Experts of a small language model: 1225M tokens.
Below are experts of layer 6 (counted from 0) of a mixture-of-experts language model. Rows are named router (the router's row for the expert), gate (a neuron's input weights, with its number), up (a neuron's input weights, with its number), down (a neuron's output weights, with its number) and show model dimensions 0-63. Each number is 500 + 40 x the weight over its row's rms, rounded and kept within 0 to 999. Numbers have three digits each.
After each expert's rows: "mostly gets" lists some tokens that are sent to it at least half of the time; "comes before" lists some tokens at least twice as common just after its tokens as in all text. This comes from a sample of Wikipedia text that the model never trained on. Tokens count by the router's weight.

# expert 0
router:468528485429474426511566486508481510431487516477488483514504471438537535500543483560517473443488525451515395489581506490494505530559480549494489487490532443559476538548488489469480516450454452
gate0:503460553556520509509466465518487512540467501491542505493407538475431512547456417491453468580535498539490516496562531496514431515455471495482509461497502462518406454504501463488492474510509479
up0:535482505575510526481593471538493532501481459480467465502573571459521443534489436511476511505504486518490547418450433495488487532550377506577500505481473354487469546522418473517471499440540500
down0:566468440516540458509508425544571523483529476452531473471541474525508484497460434490467500479428518524458506476496508517462467452573487573404525471527534474531438564523455496552497508474495498
gate1:548481498472522581466590502478533499478448558479517504470569483514437571498485492532469425526473472521476445527534543472569460529510528541493425469506527465503459568464543492485575549531550509
up1:502491494441558502520536557533465522502473536488479568448556530536485512527446462499497530481507552470500423508534475586512385444400483520460460480504504466580607570445493514468519540525546489
down1:508503569540460487519526452498508504502581509508498521474519520481481581505559509498475492461495539523507516424524521495473366467484501492462464483477525504479546518478520514450510494536509554
gate2:464537532499482436493486437449485551440506478507484462485474416553514517456433531498491435566517529447493553520435481487463504469538428523459509428571497496489464551562480477508463508537476484
up2:487465477571500524461484481453536468443528448550534481487458400462563547430501483420451480568507503520520481516540458473486565448465485522545461426506567464560500537478533512541481478518514545
down2:488497508564527477530493459547530478563473520565484522516504457516502548545481495535445489485514488446533488479494497479524473524579419543465509385493556446520463439512489415529492508466513462
gate3:441484471473550520440483459516473479481528485462543549509583470488426479470481517542526599527433434567516463493485469504514471485472455478544511471517521516563490495483456495468545565494465553
up3:457552533505477525445490515540475463498467478484470471519470479463506535449423486422512502584474473517507473526459468456443456462477482484524563492468552504458498582446484520522549520532470449
down3:491514518558646471522473462499449421512502508507459437464493430553511506475498529515458521473571502483474546455521528463484403489516394537530524463496512443485517479521484525501466508511507436
gate4:463564542462499485514559535500535514509445533495503470471444558511459532501549537553484454472474444476540494518499581426454486563508508521502488537510481516550458469485511480447494475462538502
up4:487557514488559554521513507502483500531555542456508520514562521571456556461513434527545477442486471429458525506437543558493527502401488499524484577479537438533542463436502489554500535504509467
down4:525545488545543492515491520528541448465481467530504502457490497498527450525470498486540510522448549501499485462477495574457531491415487544489494496397436498443473522535477477546493539555431549
gate5:560505533472476420559463555495491523552528452436488523479507528470483470518516431483591545465539590450510554447482462465452468559523530452510417595526440555510399490482507454482471492530509498
up5:487441542435474431502440428482557507486543513526522482568455480543502459467493493504541476505574441501509471536512460473443547535484570518436508506497496495551473491488490515528499508434528499
down5:516545529502434505414447493521463529550533420546483528504543544495414529463500471481577454485452547529506429524521500445550584530484541493418528380516502510457488546454455468482516545529490521
gate6:544536511474529461458470491533497546510557480546533526516508505504536459510536567481486526470472480474525480492509514496520579462512425456527532581548503472469527583545584523504530586477533560
up6:475504510504517468475506519409521492557471456484462507495502435531517585577471468490572511497443463466454462488475561552517463520492589462571457521454524537516454487497509450485525455466532500
down6:483474526475463458432555499456504492541545538492531521551499522518471522544483537461536445597462571497494452452489457515530477544493469520429457584470527495491556467540513564479394392556519485
gate7:547531466529536529500499556459538522516512422488496428532500517576556450526543474504533500468499455441518493523483534484555469529551527541464558533523431535468535483521476536541418504495453572
up7:527510559477477511531572544485488487495506577490501588443523538509528429526526536449574448531553484527480510471516434497562469507546490466478520504527492525484516450476585480510479450483494561
down7:560496510554499509544487494466498522480454507548526475460527571455480547621525494495574469474549474518492451541432500565446489475533465494496479500457469472460522503490493544545472455543493522
gate8:447558456453464534570503513415497498466460544468493433522539476514454528498509511486469542490512426576492486543486466507506463550542535507467481548462511510457478505456519540505469489512509538
up8:389438562471485503484414439542470514490527527438442496515515529474513501559527502483459473473535545600417526571482528518439521501452538494538531478463513497530579484528522500486529545417454491
down8:515496487546544523439439537488467490505439502527468489465534503497563523523576599548516525485482510509498558456519476513510478525520477496481467487544519436456500518549521488458511403474498475
mostly gets: " ", " (", "–", "201", "198", "202"
comes before: "1", "0", "2", "3", "4", "201"

# expert 7
router:487498492535547433564457537450408533461438528509506472455433505504468482514458518518476525569488533525442505519500556491457601476513513468524525547471462485572390413505505479503532559464508471
gate0:440540489457530407531472553444484471520550486494532518473520475474463446433515422482491453517575513471531521480416432500531456522502508532495429440429525531414479540442548558517551537526528502
up0:509533468454489498442481498510545453478458475555462524538428506488480460489474490539494533498576512424509490541482447517464536497479471584479500515533542564500520473510501530438526499471581525
down0:483480506464526489500470449480496511504492484454544504406464561449491458439496497513465486526524483542483511481450469510503499462452503428484514481455463555420486526484520507505474505503486459
gate1:489478532517565562482477444495497526584516488573500501539526533502483469466425495485527550615571483470479527522453497498509499479524597479473452490433467521521441574499527522508535459523534449
up1:479476527561456461461485412465501516519540542514477564498483511482542494559559509466410496521471534519547419478587478503522421497534540469473507417535481568513463409503543556538537522497477487
down1:504480496523442477492465473495517540461520536516533457501525496526465601495496533487527493452566506495507430514501606494424554483466568605424524520471515548579469455405489419529422561499565535
gate2:437494447477506543543498453501481582534526472567536462482478498492521534511472446503518489460484570560495535502449540497501546439449527602487403525484487489470534511560479535534478493493431501
up2:553467472475488500490540448526490514487514491535460505469452536512515491495455450497530484518517523540472514449490455575489501481537493510554459507512565527555556473523526549514487573475431470
down2:540551415498518449515538475498507503524505568484554492476479517431442506501470518509544527559521545501519454452535489413540499555586471525443441452514430512475544476511504460495562486508470526
gate3:572463530493487567465465488486469565423479513515477481583482495462485498482491426541463529462497501460477495470472493522527475537540516587533520532499542496481473440474402442487492482458466460
up3:486460434492455468495488470479510482528507501496491505543449443393404535472551519535494538505442460463540477507536486529534485557496534490514469459544521531504498527529479563583609600553519509
down3:539463536541472493506486518479430509489491517563453476491449510411560425577492460511558524534538514524495486484469473508484465441487510497432492493490462482553455571501489549453490492488505422
gate4:469503523557498530591505512466511611497504442566565466414465416530464442521456521480533518512590518528508507580545524521540447526500466476499518556479530544495502513479474535531460438510495518
up4:482487620516556535518557458465556452488506471428478451605467532464548486483535527560527508521471527512506428597483547406526470455525494475447392579446498484508476567534569442532488551549595569
down4:514497546502477536463420523568472550442503531526528572530464500499551499478482427518465522543476418524519499514484530477545543502484500552494478563510484453511589459446535518473528504592523472
gate5:502554542497471488501487475500508555465557470538481552562543483414559489414576546465528499532424536507487448495447461529481453509525426480450422505532490514512474561476523599524505484483525529
up5:508469521524554481501488503488514508483490534474500485443424524475550475446501476442517476489481494493487509502567443471553497476549531427457444563504464494543457490414453503489453532440485499
down5:488467540524429485556430511545435518544414436517415501511466562448474545493463519546498486606555507520529470547513534544557480521489461552476441491499594516446567560501464563493580450421521535
gate6:466530451520517542526492502510531542428478504481564476432440558508559517507506530529529558568429549501425531446452432506527487506585558569527517487486549488495541526447537514520514497516564464
up6:499542554459538516458487410443474484463517531605547468543533555442504512528501545568500501511524589492489492497448509487447587454447541521492493478483530547552521473556559530571512521498523433
down6:454498525466432561503628470436521527555526550556492592498487468434513529476508497480458536520460512563529490493492445447523500446530467485420474519474476526564485562525532514513432443439554479
gate7:488499505492470495484477507541501492440557517493383485454468459506489563439479611522449506526550501524480554539560509513454513460505489511485463520417519485472454471530489432532476580469567508
up7:567467468517516471469501547516531525442496495561435476490443522488492438544520479499510500572530465555448514572524521531512514585485452480586455438471551563426462504561531549528408535443494588
down7:567544522531486494439580545540430526571433512498435526538481531480557493540433507526413510512544402473484509493457519530506599476509453527502490482579512507489487470520474469468433504447504566
gate8:517487428540498520529452464512625555554483476468501530481516495542409489491453534565496457584452465504484468500525444455526469418481531512466439553467496487474510495589483464444522438554514574
up8:497518502521548497499478486533557509466493524467480462476553538528564507441520540462496511509443387512460523535554488563550468479478482548548465555473530456492524489491498461487522482519566422
down8:514508514493497491531515532433509496502528466441493465470512533451463522492510414534483490532485504485490499582468526514541474554497518530620491515452504540481454514478448490524511516484543500
mostly gets: " November", " ft", " October", " km", "202", "See"
comes before: " |", " (", "\n", ":", ";", ")"

# expert 9
router:528513512494475501544561512507440512413454496468503537479531474461520466537431535484504517492510485567555467450499510482462532476521532480498538498500447559510545478465509459456449589415453502
gate0:547520504434508458465520479455490455441451510486486483533546486519442521558610478500482495444445515534556473473468456464504512508517524508518523469451466481497409486431513431537504536509441515
up0:496495524541514440574514476500542527542489539480480454489564479501557495496501525484457574605506475549430496374444432501512563515521524528465477578478477462492531468541450488504426523527466452
down0:456516489510513549520545517501557560483486485476476492498493506469497476511495510492448479510499388465430476405412458515477481570513536470482454438478521472451407541500477497577520504541454572
gate1:500500551463576465560508466588468481407453554467415528410507432513529491494504548526536491501517558562469558479528500407482467522535506554383481511566437580503467488513492516473540464442486512
up1:577522578458550556453487533440493493495522435523454479419485503412465529498481470457516553515487491480564509574449538488468536546466412572528433519512519519426486541447472532383529531582564419
down1:499441511573520496501498559473504474522488517487506564415518479471458513496497429547524512513551466488506497483472415534525500528483509499464486496514523475516493525450496537574461501474502491
gate2:466496489479506520494522430519573496595527625563411417459521529445498538507492520491452485447518551493460525523496541407474535468501542540417433489483604505511485495528508530485501524536478517
up2:476577440544504527448468462529501517481454457470536470529521447522495468513522531460572507406481544588521506458491494521507582515538528530544453458493521483502425446533442511473473481496511578
down2:508556576480468524494469487490494501503522430552541547503426448468551435469544486500514415466556531477442507481552385489484466501490609477451497551504510468557526489474443470518513468533558473
gate3:486438517551487547397484516455532474546555538491487482449486534554447477479491482482535457454483433441514495568551540438509526524486423484570466448547481488494525466441514489533420506481550515
up3:402604534610502435513421494519440485563451542506523530486518524414457557541529409513516452495505547513470490525469450478472454565478477503510498445534581525505495501478526509573507456449517485
down3:476523495465458440514524480527536497478563516540577493498515504535552532495450555454505509419529529594499448506509487502480542490474496462508409475524489447469447484498471425498467490469469555
gate4:470493519550517508566522522494455472462493493503447518419469487521504544394436515471525440460499501450474542515544474503492499538459473475533442472506542490421490485498515559519546523535508436
up4:483511540479465531622531457529529541527483500526425482544450446485425497506487540465469495563554597533533507496525452543501576523439453504472548545446483488545488520443520581444470489400503430
down4:434520472486415508573533467472551520586484440538520411535471453500543469487492501467483434445499537506538542508475463456427454497541449514482478497528563471553509513512449545476513517487465534
gate5:455464469510531546464435467516522530439532508524499452471456450483486481522558432512469508455472502453468574521433426509526441448518507508515585421442524506511464512522507516476565496438527498
up5:531441486514516503509520434454528485435464450450520567516485491480472454533457529541494557488541532499479465491550549440449494462530547444414466458495496610534497483460427499504440506486507547
down5:481535474433494494473541490487498519477455501562569495528542484479476486497465510504528461507427536500520564502458470462468540544511500426535474512528379544534480499489594465574480553475486531
gate6:504522543548513472453527484460499478456487461525440432437569457508504476478498498497521483556577591503426520555520482550499487496499409457470517463567489547562559479460460588518450548570555519
up6:532472474504526563538502491498518540509488556532531458495513489579541583547495435500518485477455474538611482578481521574501436539463504446499592463481559410502481475552532551445485504467514516
down6:432563526470571488557461494491427516456427469515498531488508450487538557520486491494504502486426514537570497459490443487556502502481433395456513478540539501535417461507538416413497566400504469
gate7:475584509425526451465481495569518479474548570512542496495494520505537504511470554522531566462453522493520550515530502454427539495525534493505536500492480515466538531500525571497478574495509527
up7:467485539482532469426466392466498452454519502494552461495449498514488475450477538487502507525511431532547484540468563464519434502480468508544462455498564537495488505509512528525556471534522486
down7:455423512479526493528496457442471504521605481423539572498511499510532422523488528450498587505490432422507521581519453487536516452407497522503539515544541551470545488416530455478555593564490472
gate8:494499506521544506574449554503526536478536480499423478462491502489449456479417545546503553507559497501509481473520488426498501515508478469500468459537508524560539439524564453502500550470466482
up8:549470489464516447461464516452521491515521514526507534586494575541541535550485501466520509478487510502521488509480471440387477509495505540528457473548466478461476535490486521560508517552503528
down8:500454505495532439494498606489485527536508490514495361480491479460520527524515525463578537524491526454486491466561552491579422468473534486425473641536480546459418510450528486565377599472447425
mostly gets: "\n", " |\n", ".\n\n", ")\n", "\n\n", ".\n"
comes before: "-", "|", "==", "===", "The", "="

# expert 10
router:523530524535510484493533577480437501479542506440494535483491486521510526444502601504498437488532466464414513537495457539454450472513482452479481544480448553515492445518493518481479499464441498
gate0:456560419446456469421578469443440463558462503478537425533518552540466451513498448522526470565539496567542526503489445467515514528494416482434488492555522453476512490447485476527502430520465536
up0:453508529496516375510538529561497503521525526494464448487444454492529523602529495461569508448494510482476457429437490555526590464517558528538510517495564516498480457471475439504498562462446428
down0:517511552537473539517515497439570521480528480550432449577474520543564517569448475512534457513581468497504482506513440526430525497483496508494476511475416493477490535463495449523481517452520553
gate1:521521441470558467571507440515445503571475493425478475501465532489538489473484464524554520539459508509518469482423534483532555449400440491478448506541564478548504542585517523499461461522569518
up1:559466494552509490500560488454451511487557551491456516483465564480471556525501414549453526555548508488556507567561479515439530475478597489449594503483462479511511489480507503513523495443547457
down1:552457462534473513565476500588465528465403439522478470456490509537515479458503449499450572560407421443445550447461489483457513446472461487482532542525513473491468497528565457558534537502567528
gate2:460491450468539561530580591562533481552447545489546507468531447495474432486553525515458548503528530534425501460529525445483498540459451491518502469472524491499509532448448445490560492537550554
up2:460498567532586542486540459510531479496524500523552437489462539491460490524470506573525476507428466542460519510547464520510476498466489538488556518493542492464447578472464541486492527537478523
down2:459464467491451554440520451513552497418558501582461527559481473486491545519454511553510539563480491554556558502486551502523463510549512549458519458437442416490453476449505554515512568549510559
gate3:617471451484532471494483485511484556493540512559472527456485537426485489559501460513447505526488477476476527538599506514526546479479518442514419492495471550429541523518499479465439518491563516
up3:573527539423506546426479538463508535573472484514533495440479477549526421492514500478564445465495479430522509491470492502487514475521533535495471538548569470492446469465529467452496539473483503
down3:512451493516557535533460489499458544462450504440516558510531470473474482483511469426523519441530533493529480567525519536481510470517476526525532501490538498532474464451480481493526447546487440
gate4:483468461502429515479458473431472468502392562495594499511548582459580484450571539586636475477531509572480446493522509440449533539437531467512508450438444405484509549511516508451529487508510503
up4:421488484589514473408558477498545485526439480497529518442474471506548526483510544450561575433535548518425431555489510516528546497430526454545503453401432460446439473493487590519514472502497561
down4:472511558549558551478496457537516534451570523383421470455534483495482459456449450569564449516460426433489522551512493476557540539499482404490451508548514473480532461501477473439496463516506524
gate5:479490440488508509487495451530491553563505504463518433472553548519562536506532551438485506481531497433438453495511499512533455481531529499534529458484421496501511442440541544506460530486525521
up5:549514505489548502524531483426481489543511412533483511547436524499509516489473553466473497471447449525517436513468493465475503491522485505493481475526508476575490513451537450519505449437480547
down5:520538483532493503484532436454606472614485474474575469462546482516465410413504468468455549463540464534501455500536421401492524536379521419477459489508567508496492445577567476558537506577503489
gate6:522463496486538475485513537590507440470446561484461462517501529461547560471513480462449514514448491453448578424413459493482599484483510555469423475524568512491488480505500463470475458412497435
up6:524515519529486474547511533504450529405513486449438465478499459463530449513495489494541461549587485462498451492532492545490506501506547532467475502534498481534522488456458505498411530527415502
down6:531493529503469540529515490553555425464494506534511532573441499573502479487484508515580456479498501574565491569501467433530533538451505508428510483478514457595570487485460484521487473584483456
gate7:528481496464430544526536521461426584469502414566397511491550501496497507495502464394531508570477539470551482482507527509449585517541459435512520488462507394427531467468552499557466460502515534
up7:489553488484556498507507507463433541499516550531525473532517506556516534467443506514397531543522514449559564468505445504520521540496559507565516510470484526466572540543505449484476497503522431
down7:528482521469472426408413563536414523513447498535516461428498498470497489497446468499432465499519518438517508499482478538506472556489535556548469457563492563460538502530529471458487505553545567
gate8:544456443530531494605510543514460484532474409585520473491528525548483491519562466510499409486490454550499476472543475516479507573459464469491401499485461513496508536542449442481399530547485544
up8:552528505569492492564473499601507513490530531512473510490475435434486424542499475535539448493469462570506435489484548460402517511516491509524511488454501532468531583496519509512542429526443572
down8:488480530508496513447487471510507437465532542472467483455501393483428460585498480547466522492517472489492533455471523511410407485475399451482505434586460530512471507504516492465514454509574512
mostly gets: " April", " May", "14", "29", "31", "192"
comes before: " |", ",", ".", " (", "–", ";"

# expert 3
router:491500489418463525506509499517491563504486492441515500512529458503530521501468532557547616465430500429513520487524557397569572506514500517440490494546477514506530505516516506420511541565556559
gate0:476488461500446459510410419484461516592537516510473467504504560457476545544512469509483549540523445432484497545525481547409496478522477486506533514506519429535454548540503507516568457500498548
up0:524458454476500583487500516514458472509561487456445450447517514545468530476571457493486449570457465561514491446529535500460471577515524485458576501412515536455538475536453543549528469482516522
down0:495463494547557495487549535411468539441527503445513520458490539488549495514482448486477478477425441467480447532498488453513449510522469424507523474507536567523544545440482539508443534503501511
gate1:536463481540546502554424527483429509513419439515471519489556553461504598522498412454581516514480452521498535584488555515506522534504523521483479460583514523456510487557529542479540525424501532
up1:519491520473433416456389482462500512480531497567446508465538549524486470554549509520523471551513443554527505501461466503516473467463487524511521489581459566532489405473530569514481493506492483
down1:515500468521456528458456497501552496515501513508580484437516472510437451559470442537516500468475388426522564524523524503538526481449505436458510480471459533513507529387547499555558470473470497
gate2:502463489487508391557508479546538527494415460564503393492522529486506522530524540444528560527514551506464466509503462487409519495482503568440531491410522480484511442535525498461521598487501528
up2:575501478570504522482453538499542515498461538496537487519479453534482487531505498492476418459586518470428496483549525570516591450474435476510481570478448514448535474433453488537428495508543423
down2:423452381475545441508483476554490468531501468567489535561521498529548425529534477462491517502487484500578467500540530457481550508519458463467477445460452504503569422488477533472486502547521410
gate3:490535536521495540532516529446515505460404428530523546450472522561481513486486490482544450507490459539527511536434538544549518544460507513529507537491492526492528496507479526452565532469449493
up3:519510443560452501484476462453472503613485492491459490525472526496408420524627456487442561547538436495464518477552477437569483516474530509499448609530556563545461503542524521474493496537555482
down3:462500509503551560518533473485533360536450446481504512522500537491437552475561506539489526477550526543484536379406457506486491498530464596491456500441491495528477503546447518523457501450496522
gate4:523485460528443494492491507499531461549512531481534470484499522494523535491506531449501611439422561497481424507433492571512538478450456568513536479500567475441566556462490481551476503491472508
up4:495490461494477477396469568565479510564524477447508504568453516502428532466488503616624513487497453459474529563479498517510476520498575496499454505559494458441527504501507538459516551496460591
down4:540558487503523508498419530501521506456501458500513448468527467470526532487485478528586440466508395497514490488458543488564508549486539449516465458509459470573408491465501470448478485544523514
gate5:513523485501515524501516499529477545435492536497502528590562523501498483486535467534501500495495551487561502504464513498489516480531461466468569496571503486445472492530507509472559578524479529
up5:484477543449496477566583488545462524516533520534510532509475510497488557538489555472503475529461493512498469451521491481516539551488516500478625551505517485521550445457468510480517550488407456
down5:420536472474458487562470518548525411500481457487539487487457617498582497422481483527541571504509495468506490444525559522456526489553573585483488466501446473500504457443495534531523428556454507
gate6:533499501441523424513511508497474473471446519529475494537523410537505510489440491505533450546512485514468474518509514556435550465468439547517447532481525494568476460507517483501565511534524485
up6:515505515459481511467527423504404450386432540489507481497573530534517519418586498516490533480546532501460592526424488506537550515481526471509461495535562482522501415519479529501503528553598496
down6:527538517511455532534488487522473458477456507544513513511524557544528471493518554486461527522524527510563508437497548570453500507495552499476493416540505473454434460511501563542427554487513569
gate7:499554474487491537449437499513495490555491454498557521513472497470529453504528519454471560446531481499439458485549492528490589517489473491423543463441566458467453531508558495506523537527418481
up7:489448438542489495515553532552451523418502472501473557503583516483575503460489470516543447587539611520541524487533541467500509550517543457496545467487484481505478540468487480419554543424490499
down7:422538516498557540487479556575510500484577461532485472512461571495453460420462503494476444481497490468523525523518528476483465557499555521495444519555555593528492510478615488553460500527542510
gate8:512544498553581508553566483509489528549453473459571515491437490465526500490447475432527499491458458527521471518471559479569553496504448515500508503485549443499450510479498557557482524562547527
up8:543525470486493374459516492523462437531476453529521488438447457469492485525494478460548464481507525460448484566515505507509518501463464521554477490524517442463531561497519472577513484493513465
down8:462501560491487494493529515462475472449583549459488588439485535503539556515509489498495554455442544538525517563480394505456509472467449501482521547439495461487514525482527527460539516517469551
mostly gets: " Cup", " team", " Championship", " Team", " League", " Championships"
comes before: " |", "–", " |\n", ";", ")", " /"

# expert 1
router:444431495558517455440452520510471521600436413482555471514498530491571457475551447440536520484564486427462429470507516422568448490495511486497515521485436425515501486520525485443508533566509552
gate0:521411484479506581501525536463472488493485494545486550575524498533500440519473455475548510490523474566509515521437467488495552520519509504498527486488481429462509444511540524485504488447514500
up0:475487483481462501486483546406518460518505549526456483492487416474446558422553461497566511490527498505559476397489560614555429489518510498474480452523526492542437473530560482477511616565487478
down0:558488464496494518456455469469483461470546577477511484582494529456483593476533520422510492474514514500471469534539456507563531512559618495462499499474502479492499514478493495434482468450494529
gate1:507419459506545430442498494567434541566509495483579447532531499459506480513530591513514471540585509543510453418474617468482479457493550429519515510496543521451478564516488531507494369520506499
up1:538536479533551501531521459458525509466424498463495457499508565485513457541467445446441476521588539538555465513532480536513527503520469504541532479412522546469474573491558496521535478515429569
down1:529495390538510502509538534529480488552510459519495461497391474408416546451545499542471476483544476504495584424494438430544500553466489539587475507535545511514493546545533480487602460483498475
gate2:516501557541496497511480537452508443528482476507470491540501479489519490517500525431460516499483446490473499481466538485494477527495500441507489544575450437484539439501447554491463448496508566
up2:556443476477522454459517536476486497493524588445523482542529426535538443531510571433502489455489534501548540483466551467566513478502474577487524490464444458492482490542445469521435542465475491
down2:463480504510477486523445469542432557506471438527569491481556583519509496475466529537618567455510490520477463490508585505487525425499503452545485464473542576483538464496517482596419493544487532
gate3:501527476472460453518502500475445518508472564480489470453538513471473498521487473436562447497488541564459496455502483444489534496500457480447481535471468501480460536502412511473515477543475512
up3:486509552542532535457523501526478540460501554491584596610533463543462535493522523541468541429581501474502470493512418483501471440465563539508502447441475469573489483493576559564420477510497495
down3:514517430450467551486438514403524449494502521492523424494499562527481559517537486445528492463504517445550451505531575453541521504456541454430490543475473514520459502484478481485527483458538549
gate4:509464529484509488430492477462549513521516439555544531480457482491456547488550526463504530473532571446454561482477534544545543575541501409465433522508529513499483585452517525483444479473482438
up4:572581480556562518443529489421517511529556412529554505478513462443490513472500479459463490523487491529494465482539551497493462533519435486514386479575496561493518541508504495483453509504450484
down4:557512519513484484553529503457419461511536511524458542406526489497429517504500486472498502523477461506514493537500506469536519456559501540515501529563560527473459429539481524535556503542478564
gate5:414556491440506498450523527524520466539485534587545540434500514453485484513564495524498493545513460515554492514508452473465470512488516473551465567452529427476492428530527562489538461503555504
up5:543501500561416454513488547598550496577466475492420537505474482484488528441527609513541484497435413460489558534482482552487549473547509452558489424523454506531434476520492444547536562548487543
down5:467476480560509479475530474429464446502528553493535522490497432398518556520478495537499538533555515484509544478501482518506509532576506528490475549502549464428471453565565480527550490478464492
gate6:427481553476516514489496521505467499545476442546525521538592559547466520478495542504493562413486491504579496487522519475478517573452503530553499496562534490480494514467455541517552433479488484
up6:519517468500483462513589520449507552526526569496448518439490455496493484471508436487456432459567483510509530535536482519469490499497536489534458475584512424592496467504444477479534466479485416
down6:479490523557443542434443472525453474522468426532529480533478567591531500486486415472508492550508492547509433463467497529511444573554485525464630528505447510501547540570490468483459535494481499
gate7:436523567497486505501441464485460524477560442534526443591507496482489528528514472507471600553493459510560531466542483530454536465507509512554484507464537514487450544570473488534518505509497469
up7:504483530454494489537539403477466544549554433455469485503534485500412502505530426502538521396519563587592498562614504522526524541520500530490481477467560478554444479495553469503506503438502531
down7:477519491502448480425511531510525470518535452475480433523488482478510510481521444518435523522492400469511439432458567388515479471472474520520529476491506431462500468440551419589486552527522518
gate8:487438492464470441507484513488471542481458491525537454421516508423548525523502505497461450557446434512507499431526538515492479502544524489474547549459497403490530517429567513486515496518586534
up8:516560587444492551564487466475472533537495441518463514474571437553506464509483496488508521483484551573550520429540450515453424502579496458498505543453461465422448523608490482470530527574526511
down8:477510531463605459559509507535461500537477491474511435504489520445555506434532423496453473559546515460568512490498516498508528519488552471480585531495521552427468520522458528409500542524488405
mostly gets: " |", "|", ";", " for", " from", " the"
comes before: " ", " the", " —", " —;", " −", " T"

# expert 15
router:505543538475521517482475471478552507533503504522513536471522515498533460501507473407520467388526544507495459494508396455530419475468555496572542481510592485495465575504519556518417420488514497
gate0:449541525478529525588550551491454535470532451520509573468415537439567529489528499571476469486576491500523439468395450495567513486510480554529490444539492518417552538498456544490488475551465467
up0:471500564611520526454510489540450511512538471502522546532470428450492596433507511513421498500486478513489456489513484499518506485614483494537559481554464543513468408526492488473466514472511548
down0:464504489395519562546515548491536567532517469454492612488529556535547445477458536476464510553506429462436546524470516431527475561463502590538553510493484519487465470418525620506491505508487462
gate1:474553522481476484489503431509452479519488457517558569504554530496459545448507498504455504493533536476410460481486510563517537444447509497492466512486418583550490487567423469512568479468511504
up1:453475503511468445484486460531556484503465626529466491449424572533460487475435504468506445551587575522567488584499410533493438534450456562534441475473505556489434549497456473492477537455478559
down1:575529542558515407465495459522474415423517479431493457519466478458509530431491461494506586598471512467574553485487509469536534524546445498471522495526522441494452555504463518574468572473390541
gate2:556570487492471497511491492495409545467583543497494510465504477403502557472427474504535610508496467518547484551492523485465515548517538409492499495490562507485536492538505463447490461497487479
up2:475467420498408561464498470432517474466511574514500484515567476464430498512506524496489488531532495530510476480503531520500551466568519559500478493486435505491557579498482525407533553504491532
down2:534507449561478548520506474422483571486493542502559458480533499447465420596582543541557484517507425523558535493479481547532410640492503512584508530485550469441493436477477506532488488484468470
gate3:548474527534472432537451483532455497471497473562548427580518542596528480531488521478531487485453458582473468502419485517506530492525565490489513463462524432444473504423525497494527525487508435
up3:486471539501422473543475499506496513515549470538581525496536448517583543505485547404505530527521475553458473594478516569522480472497558488533456509494552489536550429434502546405523533449519569
down3:513553485490417564473531483498537542481504481564528508530589509562463464531445558522464460407515462498503432529480529520515535490495470481547515495445484462449527506503509539471412533500514515
gate4:520474531524439607531479455401579549531503516472530463424542458501504518470461482504548478486473489453537444484520490483526430467442458454501464489515504473464540506574471455526518542515540443
up4:488436458506437465508468469486514543453500466576486491493520454518430434464444497477471499424531460514502481488476526503468438460462512456518543405497461453473477547528405504481466503454524523
down4:471550486595474481489517554457522408455571616449482522469526505511474528499470517452508529461517555517535508490423554473536564520516535560468510476611501487621566570451451472517507467535517538
gate5:539470461582502523471480483506486561504549545481520495558452550498525602489459553529467461490522503518515472502454567472498530579507569540477464571484547554495485447493490507501562435565444541
up5:500462462498471451444429507514500512538491534476522526445512435556456432507485465534485533455474522512498538434539522543514473503571597422542469447499533459397458504540492492429483530517518456
down5:520506482526457525480473564566532450442475506432517539558519488486501448485554561479500567506500501502458505415520510492500553487474450523490498539494505534490422511552518478509498545450440464
gate6:540477508521486530437457541519476469529454360437545443507530576508543467518525514499490443492517507443486519553501409535551468485576433468497479413534500448480472476460479543480545558482512441
up6:529515512542491538455507438459505505521441496562562482503509512476485455473534470533573508468514431534520497522461504530526447531517553608487478484420482524506544529486485493485520488437491510
down6:587546477467501538534527536532505465525532474517379500554506461427449474538498555522536518486546466515558577470424502510532517436409491571487431542499489463501591431559492448498509504533492555
gate7:481472510573532464555541523538494558545504508488506561479578513482511455596519525450534565483520509589537475447501425552509535508506570446479367428477480466518530490474509551542430476511555475
up7:550464469447525534440470450502472515505536491512463452477482497483478583513515497391489561418504529527447434542475460502438490503542470459485530528514433455524475478496531519480550550445517455
down7:483468504574529532462447586520501495494527435492529511574531550538574524478448560481549492524519577552447509537503453546487524531466493530464484488426598533527499545519511449462504480500468514
gate8:592525505495534517512539470497514530599492539493480514478479432523451459487491443534555535469508471568554486489508499496501500505485478480511529528484582526526499501604507499552535567524487506
up8:582570588513492580477459513517465476468522441557504501509461538479542480509494495475453482510521467471439519548538513558567519507526485511498500499479463483445453478491512487502472497446540540
down8:475493503475470499465499570515512461516527543470531449464419471494491469512575513465482473498443508475411421475533489444526503522515498503449507530501527525497443521453457536468486454605464515
mostly gets: ",", " was", " and", " that", " as", " which"
comes before: " the", " a", " The", " to", " In", " he"